{"hidden_size": 256, "d_expert": 128, "normalize_top_k": true, "balance_loss": 0.015, "balance_bias": false, "groups_per_token": 1, "lr_router": 0.00075, "vocab_size": 31152, "tie_word_embeddings": false, "optimizer": "adamw", "batch_tokens": 65536}
Below are experts of layer 3 (counted from 0) of a mixture-of-experts language model. Rows are named router (the router's row for the expert), gate (a neuron's input weights, with its number), up (a neuron's input weights, with its number), down (a neuron's output weights, with its number) and show model dimensions 0-255. Each number is 200 + 20 x the weight over its row's rms, rounded and kept within 0 to 999.
After each expert's rows: a language model's description of what the expert responds to. This comes from a sample of Wikipedia text that the model never trained on.

# expert 0
router,190,175,220,217,180,179,235,187,206,178,187,224,179,224,192,205,215,204,185,257,222,200,200,207,198,190,179,214,208,219,198,246,198,208,212,221,205,186,211,208,202,216,216,175,190,182,200,205,199,219,174,183,158,224,240,205,177,201,200,213,199,198,233,164,160,223,228,166,262,164,220,187,186,223,177,204,218,198,228,197,206,188,199,169,186,207,209,149,214,181,178,231,207,218,181,161,226,180,195,193,184,208,201,191,216,211,172,211,202,216,168,188,216,179,196,228,171,218,201,205,211,172,190,197,199,216,232,238,193,241,197,188,239,202,200,192,203,228,203,208,200,224,184,225,198,206,218,191,199,191,184,200,211,187,207,176,247,187,248,199,202,228,179,202,215,191,211,212,173,217,199,186,201,174,221,192,187,194,215,208,210,195,188,190,202,217,191,198,222,208,193,220,154,209,225,202,199,202,154,202,203,188,206,208,188,182,192,221,204,234,199,206,210,177,214,187,185,188,190,170,178,191,231,183,179,179,150,242,228,199,219,234,192,189,162,176,198,178,191,184,196,217,190,228,217,161,174,198,224,210,197,212,214,166,189,196
gate0,229,206,210,231,170,152,217,223,158,183,202,193,224,171,193,214,221,198,181,205,206,203,195,195,188,223,207,217,230,177,204,203,202,206,189,192,207,197,207,215,213,212,187,177,207,186,197,193,248,172,241,233,179,217,214,191,198,226,206,215,193,210,220,196,196,207,190,164,218,208,195,184,214,190,179,203,224,219,165,179,221,208,193,188,205,222,218,189,213,179,234,225,221,223,222,235,228,241,229,197,215,202,250,203,186,222,223,175,206,192,218,197,197,171,148,218,203,201,235,171,239,219,175,203,136,174,195,199,204,185,187,173,208,183,217,195,213,190,223,174,218,204,192,217,192,199,209,207,198,232,225,195,202,172,201,217,220,212,225,173,210,233,198,218,173,144,193,198,186,175,207,210,223,214,193,210,200,202,155,206,172,196,207,200,214,202,212,185,204,210,219,207,217,199,225,208,175,147,202,197,181,194,189,203,183,241,216,194,199,201,214,216,230,215,163,227,203,190,200,203,232,195,205,197,165,196,181,176,215,174,207,178,219,201,220,189,208,166,201,223,181,214,172,229,196,205,215,208,219,243,218,210,220,199,212,229
up0,193,166,206,182,185,208,217,213,217,215,185,178,212,226,172,212,201,189,189,207,189,190,189,184,180,182,202,184,185,229,235,198,179,193,192,163,178,238,202,198,195,183,206,221,198,213,221,233,169,183,173,209,173,235,168,228,211,205,221,211,162,225,211,227,219,228,204,183,177,249,224,199,178,170,218,192,241,225,205,197,217,179,203,204,188,197,210,212,193,184,212,210,205,203,193,216,161,204,170,220,187,214,205,195,184,177,198,221,187,208,178,182,179,235,198,178,210,189,167,161,222,188,198,154,203,249,204,162,191,191,207,210,183,215,193,203,205,189,188,234,186,198,205,204,198,217,183,218,209,173,183,188,196,201,196,217,176,198,200,177,188,232,198,177,184,204,238,229,212,205,180,235,240,176,222,174,209,192,174,163,199,202,196,197,172,203,192,186,224,155,195,200,181,158,184,196,188,212,220,188,219,193,206,211,199,174,155,223,166,204,200,164,184,162,197,209,179,228,189,231,154,212,231,235,206,195,226,224,217,203,216,208,216,177,204,175,198,172,192,189,180,199,206,216,186,193,217,175,205,226,195,166,177,202,223,203
down0,196,218,163,214,192,193,231,222,209,235,150,185,195,203,235,246,241,250,210,205,194,230,230,185,214,225,193,186,210,234,177,195,197,246,222,192,208,223,202,164,173,222,204,187,213,184,202,187,207,197,196,213,243,187,190,174,190,170,223,209,225,253,159,198,185,160,218,194,203,235,168,205,230,200,184,198,200,204,215,201,203,192,200,228,202,213,203,218,219,197,206,200,194,205,198,198,172,234,208,218,217,189,196,194,235,200,208,172,222,217,175,215,219,220,212,235,167,183,191,217,188,198,182,207,179,199,200,214,235,195,190,217,181,176,224,188,217,207,208,217,208,193,201,220,240,165,211,200,207,221,204,213,206,201,193,209,182,188,209,210,202,224,206,177,215,177,210,167,192,225,185,178,184,219,195,178,211,174,190,191,209,195,191,210,186,209,229,160,231,177,207,187,247,228,214,215,223,187,171,183,200,195,215,188,196,202,222,198,215,252,170,212,187,186,218,197,215,161,179,202,225,208,186,175,157,207,193,233,180,181,169,216,201,212,226,225,203,211,167,182,217,195,224,183,198,185,192,171,215,176,186,202,207,188,204,181
What it handles: Sentence-boundary punctuation

# expert 11
router,182,217,199,198,195,201,180,184,212,222,196,214,199,207,179,180,187,203,215,207,179,234,175,185,209,207,221,214,197,185,227,182,244,194,216,193,172,203,206,197,206,213,215,227,208,220,211,203,195,228,227,208,200,188,167,200,200,175,187,176,211,186,194,206,184,203,192,223,199,246,198,212,190,216,224,203,194,208,193,156,212,165,213,220,175,227,205,160,201,198,208,163,216,188,198,178,198,191,177,207,213,208,204,192,202,188,195,221,187,190,172,195,197,208,212,203,220,203,164,258,239,231,189,196,220,154,187,218,201,225,187,188,202,201,200,188,156,199,169,208,202,210,157,210,232,188,212,202,217,238,187,244,216,222,187,188,214,195,188,186,183,178,208,188,184,203,218,176,210,200,230,199,176,212,180,182,180,203,221,181,190,216,201,189,174,264,262,180,181,171,146,184,229,162,177,211,215,177,203,194,229,169,159,186,202,194,197,196,194,217,174,158,204,209,204,221,237,180,178,205,232,215,186,172,236,215,192,212,159,229,188,206,197,188,175,230,211,206,184,184,212,216,203,228,206,206,204,208,210,185,233,209,214,220,202,183
gate0,198,215,186,201,199,187,219,202,208,183,229,200,174,213,196,206,180,242,200,203,160,198,186,201,195,212,212,215,199,186,196,190,206,213,190,202,199,216,221,223,209,182,189,245,206,179,185,185,250,228,215,178,201,192,174,196,169,210,242,215,232,204,217,203,235,210,183,180,225,181,202,189,203,192,177,227,221,183,220,204,204,224,226,238,213,244,212,230,260,180,182,226,245,192,211,184,231,188,174,230,235,184,209,228,215,180,182,186,228,184,215,213,204,215,202,214,202,230,229,194,252,181,235,203,188,187,210,203,198,204,218,180,204,241,192,179,199,212,169,175,209,194,206,182,177,208,186,196,190,181,191,218,210,199,210,208,136,220,182,152,216,210,200,218,203,200,213,182,224,210,173,199,222,167,212,233,194,215,226,197,212,190,222,256,215,211,199,192,189,200,205,210,191,208,191,204,234,229,201,219,202,189,177,227,167,218,201,197,193,223,208,201,253,187,165,175,226,225,196,200,198,191,208,210,214,225,202,207,224,198,226,193,194,213,211,179,197,194,225,191,195,227,216,201,206,170,171,228,209,207,229,203,206,182,188,215
up0,195,200,217,188,203,180,195,197,213,187,195,202,187,198,178,209,241,226,186,224,197,227,231,230,191,157,212,175,185,187,206,165,225,199,225,175,236,206,218,175,188,201,163,215,188,261,199,162,231,218,195,197,207,187,206,195,211,186,195,217,203,177,207,159,218,154,176,209,222,223,221,186,167,228,212,241,173,222,190,209,171,200,204,188,218,230,218,191,206,228,181,181,192,221,212,210,205,192,208,216,198,194,193,223,204,194,208,244,179,209,202,214,220,245,194,208,166,218,184,219,182,197,216,156,197,223,197,201,214,176,175,199,219,195,206,198,195,184,209,214,176,187,221,197,197,200,178,194,206,196,220,194,224,212,178,178,157,205,184,206,194,221,226,196,197,188,182,154,213,163,224,224,207,228,183,161,191,175,169,185,191,191,169,203,226,223,209,210,217,155,213,192,216,193,201,194,191,166,218,204,190,258,198,184,197,196,183,166,233,190,188,192,182,200,175,191,149,198,201,224,203,204,199,163,198,213,214,194,205,204,181,185,210,152,177,215,201,210,169,210,227,193,217,168,214,209,219,202,207,188,225,215,199,225,201,199
down0,182,190,200,152,205,212,202,182,199,219,198,171,192,215,189,195,217,219,221,169,176,197,209,192,213,169,185,160,213,199,179,198,177,200,215,218,210,223,166,225,165,205,222,183,198,184,180,157,191,231,261,197,223,191,194,148,197,185,179,208,199,215,209,180,226,180,197,222,201,183,197,245,189,194,203,199,212,199,202,184,221,213,192,225,203,199,174,227,166,178,206,179,196,179,177,225,223,201,192,194,220,162,191,179,201,179,212,160,241,212,208,212,156,201,163,188,178,208,191,177,204,193,163,220,197,214,203,207,207,202,196,232,177,226,189,187,218,227,194,199,198,246,186,201,192,219,167,191,167,204,167,199,220,215,190,206,161,204,171,189,222,203,175,182,195,222,214,200,190,219,184,183,210,184,229,215,184,205,191,220,181,210,151,205,263,201,176,193,198,196,208,217,190,187,196,204,222,230,217,205,216,216,197,184,243,176,206,221,219,196,195,209,208,213,204,202,188,189,196,222,214,195,198,187,238,239,207,208,199,169,201,223,206,196,179,215,165,194,178,240,193,173,223,167,220,193,195,217,196,223,157,201,181,200,195,222
What it handles: Name pieces, hyphens

# expert 15
router,189,167,212,193,195,209,206,179,227,189,205,200,182,235,234,223,224,233,192,186,215,186,167,204,187,188,168,184,199,247,170,222,216,187,203,201,212,203,199,205,227,183,200,189,187,171,213,187,208,232,179,198,206,195,234,223,175,204,180,192,177,194,202,184,209,189,234,207,164,185,197,216,201,220,230,206,222,179,232,217,204,240,196,199,196,212,182,233,215,204,183,240,219,206,181,184,185,140,150,191,180,244,216,170,209,215,197,178,205,229,193,179,209,200,208,212,194,192,197,181,224,205,187,210,217,204,202,196,181,185,210,192,233,223,192,197,215,198,223,184,183,197,245,197,230,192,204,190,179,171,166,143,208,234,187,209,173,212,181,181,207,238,219,198,238,208,189,200,225,192,199,217,222,186,222,187,191,224,190,218,212,228,179,216,210,201,173,204,177,227,194,215,140,210,196,182,224,192,180,203,186,180,149,195,200,194,175,200,176,199,221,170,194,194,183,206,164,208,212,183,209,195,201,231,206,193,219,190,180,191,228,203,148,199,186,184,203,207,212,187,206,197,211,227,194,195,201,194,176,248,161,180,191,202,195,186
gate0,170,231,204,232,216,205,224,182,208,195,231,184,176,187,206,186,177,209,219,225,203,190,196,220,216,185,178,202,199,216,153,212,220,208,185,195,190,200,169,236,196,199,210,177,189,186,194,193,179,224,204,209,168,190,217,190,180,156,158,181,176,212,225,197,260,217,230,185,182,199,208,223,194,198,228,210,224,162,201,199,205,197,214,182,179,185,206,203,190,233,200,204,201,186,223,188,176,189,194,206,206,205,205,209,189,172,206,223,198,187,219,197,191,201,220,158,187,229,210,193,178,204,211,239,190,191,198,204,191,225,200,199,183,202,201,171,216,219,218,198,264,196,204,173,197,225,226,205,195,188,220,210,174,178,176,168,197,184,211,222,192,192,183,218,254,247,165,171,209,160,210,239,211,204,230,174,165,186,222,234,181,202,198,218,204,193,174,232,216,226,215,200,203,235,204,175,245,187,208,214,160,193,184,220,198,163,182,201,190,183,179,222,194,225,170,184,212,199,154,177,205,211,191,233,189,220,195,193,197,206,204,219,176,227,175,183,223,221,194,222,197,197,198,217,191,200,230,214,170,200,203,223,183,219,187,195
up0,176,186,172,194,191,196,184,203,195,198,158,198,212,189,197,193,196,223,214,219,203,180,203,189,205,170,204,214,186,192,222,188,228,200,197,185,196,202,217,207,204,224,211,235,194,211,209,182,180,215,239,207,227,171,220,199,229,185,208,199,234,201,172,195,170,211,229,170,211,174,180,205,225,202,197,180,188,237,210,177,235,170,174,243,176,202,186,182,197,198,191,201,223,226,189,177,222,226,213,211,176,230,211,206,222,224,154,238,228,222,204,189,189,189,175,222,209,202,189,178,242,185,195,221,206,219,172,215,175,192,216,212,180,154,226,199,204,205,206,191,206,169,196,201,191,200,192,211,197,235,230,217,176,194,234,191,164,194,226,188,183,239,209,192,200,178,197,191,183,218,169,225,230,189,150,197,210,231,200,171,187,206,190,168,173,204,229,197,180,181,234,198,175,245,210,211,181,203,213,190,220,193,205,197,190,204,229,201,220,190,193,196,178,185,207,188,161,190,129,223,178,182,196,210,193,180,214,208,177,222,208,241,215,174,228,220,208,200,195,173,225,197,172,202,193,181,207,201,184,182,191,208,224,187,153,214
down0,228,186,186,209,200,208,192,198,193,172,201,192,189,202,173,200,182,187,221,210,201,213,204,192,217,214,187,169,176,169,184,204,227,177,178,188,203,216,240,212,176,198,199,214,175,182,242,222,210,227,203,181,230,198,187,207,188,224,216,121,213,209,200,210,200,220,212,223,161,202,201,223,196,190,212,209,207,243,166,202,176,180,186,182,172,179,196,214,211,205,171,157,209,216,210,201,208,212,172,199,215,181,198,225,187,182,221,207,204,142,193,188,209,231,190,199,182,187,171,228,201,183,183,180,194,230,160,190,161,216,199,205,196,208,211,199,188,206,199,207,229,206,202,217,155,192,203,174,191,213,241,165,197,240,171,177,182,197,216,203,169,222,213,197,220,192,190,198,230,214,214,192,198,209,183,204,224,191,199,197,202,203,182,187,221,220,160,212,191,189,181,200,255,213,166,219,209,174,218,209,153,183,183,185,200,204,211,213,224,200,190,209,182,207,205,173,199,195,184,203,206,185,212,202,130,225,227,196,194,216,161,199,198,179,239,217,232,173,191,201,164,198,193,195,184,212,197,210,219,191,201,208,174,190,247,196
What it handles: Possessives and section headings

# expert 10
router,203,248,208,175,169,188,214,209,176,187,183,225,176,204,175,172,196,212,201,214,195,224,213,197,223,207,205,194,179,190,202,233,182,219,186,188,179,196,226,204,190,188,205,230,203,201,216,195,198,211,208,218,187,197,180,203,190,224,197,211,204,193,215,246,209,185,218,186,216,194,203,211,180,226,177,166,223,181,183,237,226,205,222,203,241,209,209,161,171,183,187,192,184,196,203,225,251,247,195,220,194,204,206,183,184,206,194,191,200,193,233,202,168,190,161,183,202,195,220,181,224,189,240,191,179,206,162,200,218,194,191,211,157,194,183,186,189,191,183,213,231,196,172,236,171,229,173,188,198,172,198,222,187,179,227,171,197,195,215,221,182,201,188,200,204,164,169,218,253,185,197,193,194,185,218,205,197,208,235,217,213,179,196,199,168,187,151,162,173,204,205,216,227,184,235,216,194,195,226,166,192,195,238,211,180,183,198,222,230,198,162,236,202,203,186,225,226,212,218,219,183,193,204,212,217,187,176,200,232,215,180,217,199,209,202,205,174,209,207,196,215,190,214,155,241,207,209,207,206,186,198,184,175,174,154,187
gate0,205,226,210,194,218,178,199,179,195,230,215,158,190,189,175,211,187,186,193,206,186,244,202,176,175,225,223,170,201,162,255,210,171,214,200,182,202,222,181,211,196,209,214,246,218,229,195,252,196,203,206,200,215,190,202,202,201,201,176,239,211,176,174,205,145,211,201,210,213,192,180,174,207,179,216,198,196,211,213,215,210,230,193,177,198,205,181,211,187,235,166,184,207,229,213,190,220,226,215,196,171,195,196,205,172,202,193,206,208,188,220,218,175,202,225,201,204,169,194,199,198,210,151,203,191,243,185,196,166,190,165,189,208,189,229,220,192,182,207,193,197,175,176,197,154,205,172,233,204,167,168,208,238,216,215,208,214,203,217,177,199,197,190,198,190,210,184,192,209,224,197,205,175,204,202,240,226,188,174,194,191,172,169,203,180,187,163,189,190,193,226,174,215,160,199,234,233,200,227,197,213,226,221,179,210,203,186,163,204,203,229,231,187,212,149,196,210,183,187,202,194,199,200,163,186,213,189,214,185,226,224,171,221,221,219,193,197,209,193,223,180,185,195,177,199,211,247,188,202,196,200,187,190,196,177,231
up0,204,207,198,190,235,191,200,188,195,220,185,183,213,181,185,170,192,184,166,205,207,227,176,201,217,223,258,184,151,169,227,224,182,170,195,200,177,228,188,233,208,186,225,238,208,208,196,219,206,219,225,202,206,191,188,185,222,204,177,221,210,169,187,222,156,215,194,231,228,200,203,208,193,184,216,211,207,191,182,173,202,212,175,191,193,208,166,220,177,225,148,212,230,197,207,189,229,203,191,194,168,191,213,216,182,197,191,204,211,210,199,185,181,214,194,204,207,176,216,204,176,213,184,212,168,223,190,212,196,217,183,216,180,208,218,199,199,209,215,211,220,176,185,189,170,208,172,209,255,189,179,166,236,182,200,180,205,208,204,213,202,203,159,193,193,184,192,214,240,208,193,209,195,169,187,208,222,188,187,199,181,206,179,168,167,194,199,174,201,189,229,169,207,167,226,210,206,213,205,176,231,226,242,191,215,182,211,168,220,166,199,182,211,237,177,229,188,161,179,184,203,209,182,172,230,160,234,186,199,233,202,178,200,194,209,216,191,188,193,239,214,169,179,188,184,187,203,200,211,194,189,161,176,229,179,207
down0,200,200,222,219,207,205,184,197,194,206,175,224,199,203,206,224,216,213,212,181,213,193,190,230,214,180,183,191,206,222,159,214,210,183,215,219,251,237,209,191,229,190,181,190,191,217,170,209,218,193,201,211,219,212,196,189,180,182,219,207,219,232,189,180,197,183,202,210,173,219,205,248,193,197,210,207,210,219,183,195,194,179,175,195,204,203,192,209,192,164,204,170,189,211,180,179,218,191,198,142,222,192,199,186,185,205,175,253,201,158,194,161,203,186,221,215,193,241,200,233,193,218,206,192,229,191,194,227,225,224,197,191,210,191,210,268,198,216,159,206,179,197,181,213,186,220,230,199,206,227,230,197,182,250,209,233,212,207,185,199,200,178,202,234,192,196,214,180,204,251,216,216,201,216,188,176,216,181,204,218,198,211,194,202,201,199,230,245,221,187,174,218,197,217,185,192,217,222,193,246,186,187,189,180,189,184,208,215,211,229,179,189,219,238,208,204,215,197,185,188,196,220,222,194,191,209,192,200,167,228,231,214,221,178,160,213,246,182,183,205,220,218,204,200,216,225,205,177,229,215,184,201,191,220,258,190
What it handles: Conjunctions and sports tables

# expert 14
router,150,216,203,208,205,198,169,201,184,212,197,206,220,184,210,174,200,189,232,201,199,220,177,216,184,169,191,207,201,191,176,218,186,194,213,209,197,207,201,180,209,171,212,167,180,226,174,187,200,175,201,170,203,185,200,177,196,195,224,207,183,186,197,184,206,177,158,213,192,212,228,197,221,179,207,205,182,202,178,181,170,228,186,197,203,200,196,186,223,210,227,199,244,221,220,221,196,227,208,156,183,194,202,199,191,215,214,219,190,204,228,216,225,217,192,185,232,236,228,153,148,169,161,208,183,194,196,180,210,177,189,194,225,228,205,208,220,213,213,214,232,164,205,207,184,201,214,209,178,197,182,208,193,190,198,194,201,200,231,234,210,189,175,191,182,225,174,174,190,202,210,242,216,248,207,212,203,204,197,201,204,181,188,169,227,158,223,215,211,179,241,215,210,217,191,224,222,190,195,204,178,215,251,182,198,242,183,195,211,184,218,212,223,213,217,207,186,223,178,202,199,215,207,202,186,193,172,172,185,220,208,196,219,172,248,211,246,174,210,177,189,169,218,205,190,232,222,226,216,161,238,213,198,218,230,207
gate0,229,192,211,196,203,198,211,210,220,201,215,217,235,175,234,186,220,168,205,201,221,199,201,216,176,200,214,208,164,200,216,194,222,201,202,208,203,240,223,212,194,209,220,176,178,193,211,238,170,190,228,199,209,204,213,175,191,173,209,187,187,170,207,201,214,175,194,221,215,196,182,206,184,173,210,207,169,210,181,196,218,200,202,195,220,189,195,185,187,185,240,174,172,212,231,202,168,173,191,200,153,214,176,206,191,202,207,216,186,208,199,223,203,209,169,173,197,187,190,200,216,210,202,174,218,214,202,194,227,217,212,188,220,220,185,167,202,204,205,208,176,198,230,225,194,195,266,194,216,194,207,181,236,193,192,219,196,174,195,208,173,179,143,184,199,202,205,183,215,205,234,206,276,218,212,231,234,224,242,218,201,185,226,175,177,179,217,195,212,190,227,233,190,216,210,199,205,215,214,210,187,199,243,192,230,212,221,221,211,189,175,188,175,209,176,195,188,165,193,214,185,223,183,150,171,213,191,211,198,204,199,195,203,169,185,179,230,212,191,215,175,162,222,229,188,207,157,193,235,201,168,211,184,179,203,217
up0,182,187,197,192,179,150,189,178,182,207,185,234,204,191,216,212,200,237,209,194,197,208,150,198,160,210,188,195,202,217,205,210,179,218,217,211,186,165,223,184,175,187,221,195,210,185,188,179,205,224,189,186,180,220,210,221,176,183,217,204,184,166,191,211,181,187,202,183,207,197,181,151,227,213,199,157,218,194,219,245,202,196,233,196,247,244,240,195,187,179,188,183,206,190,205,188,180,213,196,183,188,227,211,179,187,231,189,197,166,198,221,209,195,207,177,179,226,185,167,205,194,181,180,180,182,196,167,214,197,195,180,177,211,216,200,184,200,179,202,202,162,192,209,244,241,210,191,200,190,245,187,196,193,196,196,180,211,177,234,212,160,232,182,192,198,207,203,187,201,208,218,206,226,209,196,184,219,228,249,173,207,189,221,217,199,205,179,146,184,210,251,210,228,194,182,193,207,184,197,184,210,244,203,218,199,200,204,219,190,197,191,216,172,175,214,211,236,203,204,234,198,216,208,210,179,187,182,195,202,165,190,206,205,168,203,163,216,174,200,225,235,214,186,222,179,180,205,199,197,174,232,169,207,188,207,216
down0,174,186,180,215,223,197,210,182,240,183,233,194,198,209,244,204,189,203,184,194,201,208,205,188,184,173,233,206,183,154,232,182,174,178,205,216,188,180,232,209,237,179,200,198,207,181,210,223,211,195,180,238,214,219,249,189,204,192,199,206,219,219,214,199,206,211,216,199,171,211,200,187,218,231,217,163,194,192,189,182,197,195,201,234,194,172,174,219,199,173,224,172,193,195,174,209,222,183,183,210,217,176,155,226,225,208,167,183,233,153,196,169,175,197,218,219,226,174,203,233,246,185,214,224,159,193,198,207,186,189,210,194,187,185,197,205,174,199,178,190,219,221,223,198,202,223,195,194,186,191,208,215,207,198,205,231,224,231,161,196,236,213,213,178,187,201,223,211,173,216,220,185,209,202,180,190,188,200,216,206,245,198,172,175,218,209,222,242,189,183,222,188,202,180,189,177,160,190,136,191,206,213,203,189,223,184,230,183,207,207,211,211,198,182,204,223,216,190,214,175,212,207,232,173,189,168,163,200,210,214,214,182,216,203,214,209,194,172,219,228,189,203,189,185,219,179,215,212,169,223,194,194,200,168,185,199
What it handles: Parenthesized years, conversions

# expert 12
router,188,218,214,214,220,203,195,192,201,210,205,205,183,218,175,205,193,199,200,174,211,206,231,179,196,186,236,244,242,226,251,185,170,201,191,204,234,206,179,225,151,218,232,235,195,212,239,203,179,199,183,220,239,201,208,146,244,205,216,194,212,227,212,187,197,246,194,189,214,207,197,171,185,194,188,210,181,211,182,189,189,185,192,167,172,171,173,208,237,177,194,193,193,202,211,224,213,179,222,191,224,177,213,241,204,196,194,212,228,193,165,206,210,202,200,179,170,171,193,236,205,196,210,202,170,214,213,216,208,223,175,209,209,205,214,211,221,173,229,205,207,212,217,186,183,198,196,196,210,197,229,189,181,189,223,179,253,187,182,209,196,193,203,198,175,159,196,209,217,183,205,172,186,205,179,231,212,170,156,183,182,224,212,200,227,225,207,225,247,211,209,198,208,186,216,211,152,203,182,224,193,212,209,237,201,177,203,180,214,206,196,203,191,197,220,166,209,184,208,186,209,199,210,180,195,186,180,212,216,169,194,188,216,215,188,187,157,192,187,166,190,203,220,172,188,147,191,196,212,192,210,202,218,229,204,192
gate9,212,216,193,168,221,212,197,208,203,205,204,195,205,223,196,143,213,216,218,202,207,235,202,225,221,201,185,200,218,224,185,219,180,196,190,189,207,241,169,193,210,174,198,209,195,196,205,182,182,187,226,200,218,197,224,219,237,189,154,201,217,173,183,193,181,185,200,227,222,167,222,197,190,207,196,204,158,203,214,213,216,173,221,192,152,207,213,245,188,177,211,170,187,186,252,196,220,205,178,194,175,211,210,185,203,209,194,225,211,199,171,222,178,212,175,204,165,200,213,220,199,219,202,214,178,211,238,210,221,195,198,172,211,218,185,200,205,176,183,217,218,214,192,169,193,202,183,154,214,212,209,189,193,196,235,167,194,200,188,188,206,194,171,186,183,207,201,195,232,176,184,180,189,185,192,185,170,209,209,197,190,185,233,218,188,172,187,209,210,203,184,181,222,190,183,192,194,187,206,212,208,186,234,271,196,226,205,211,216,211,165,217,181,212,188,170,198,177,180,247,204,192,184,171,200,179,216,220,236,190,159,214,177,218,153,184,237,163,191,222,194,187,213,194,182,235,213,209,194,189,234,207,223,208,155,209
up9,176,181,202,246,178,188,190,185,175,191,196,192,205,199,205,216,243,203,202,185,199,186,226,206,208,196,198,205,192,205,203,239,194,190,208,199,203,194,241,194,211,179,182,161,200,203,199,225,225,242,198,198,196,204,191,199,173,225,237,180,166,229,214,206,228,189,204,163,182,199,170,179,196,210,225,212,198,202,191,188,202,229,179,151,235,222,169,171,214,201,216,208,221,213,172,221,185,196,211,193,202,218,174,218,233,226,239,177,189,205,230,206,217,193,225,213,198,212,217,185,173,213,155,186,211,217,198,166,212,202,228,210,184,183,225,216,182,209,206,219,175,194,237,193,230,175,199,230,196,174,193,205,206,210,127,200,213,219,214,198,198,208,230,193,223,224,202,189,182,198,236,224,218,188,215,220,205,178,190,226,181,183,176,182,206,188,199,183,201,213,194,176,183,217,205,171,208,212,188,213,154,183,208,172,207,228,201,161,208,193,229,182,183,202,219,221,185,195,206,193,198,195,219,175,228,198,198,181,189,204,243,189,234,155,221,211,194,205,234,207,211,220,177,219,180,209,226,169,170,231,165,181,183,184,216,180
down9,202,202,178,201,175,211,207,214,196,183,215,236,187,215,202,223,203,190,185,182,168,216,212,145,211,193,208,201,190,213,210,161,189,208,181,210,200,202,170,207,194,199,234,204,205,186,167,227,171,193,200,218,202,212,199,167,200,209,217,166,220,217,171,191,200,177,214,207,176,190,207,194,207,164,200,180,204,231,206,211,211,206,181,176,214,194,184,212,224,236,215,205,224,183,191,206,191,257,182,200,200,197,236,211,220,195,201,192,223,174,189,197,209,175,171,213,203,203,225,190,208,219,247,175,209,220,191,193,197,211,179,231,183,195,200,190,191,160,191,195,213,159,211,206,212,222,191,205,198,190,225,207,202,232,195,210,239,185,219,224,192,185,163,195,217,226,195,197,233,195,194,196,179,173,193,164,224,209,181,193,211,208,191,212,184,243,208,189,214,191,220,161,238,217,204,219,258,182,197,211,207,236,212,215,202,182,189,202,196,189,205,207,192,220,200,210,188,218,217,228,210,172,234,245,186,195,197,155,169,216,227,164,209,197,172,166,212,199,179,283,187,191,179,217,198,197,240,195,198,198,184,228,183,178,198,174
What it handles: Measure and quantity nouns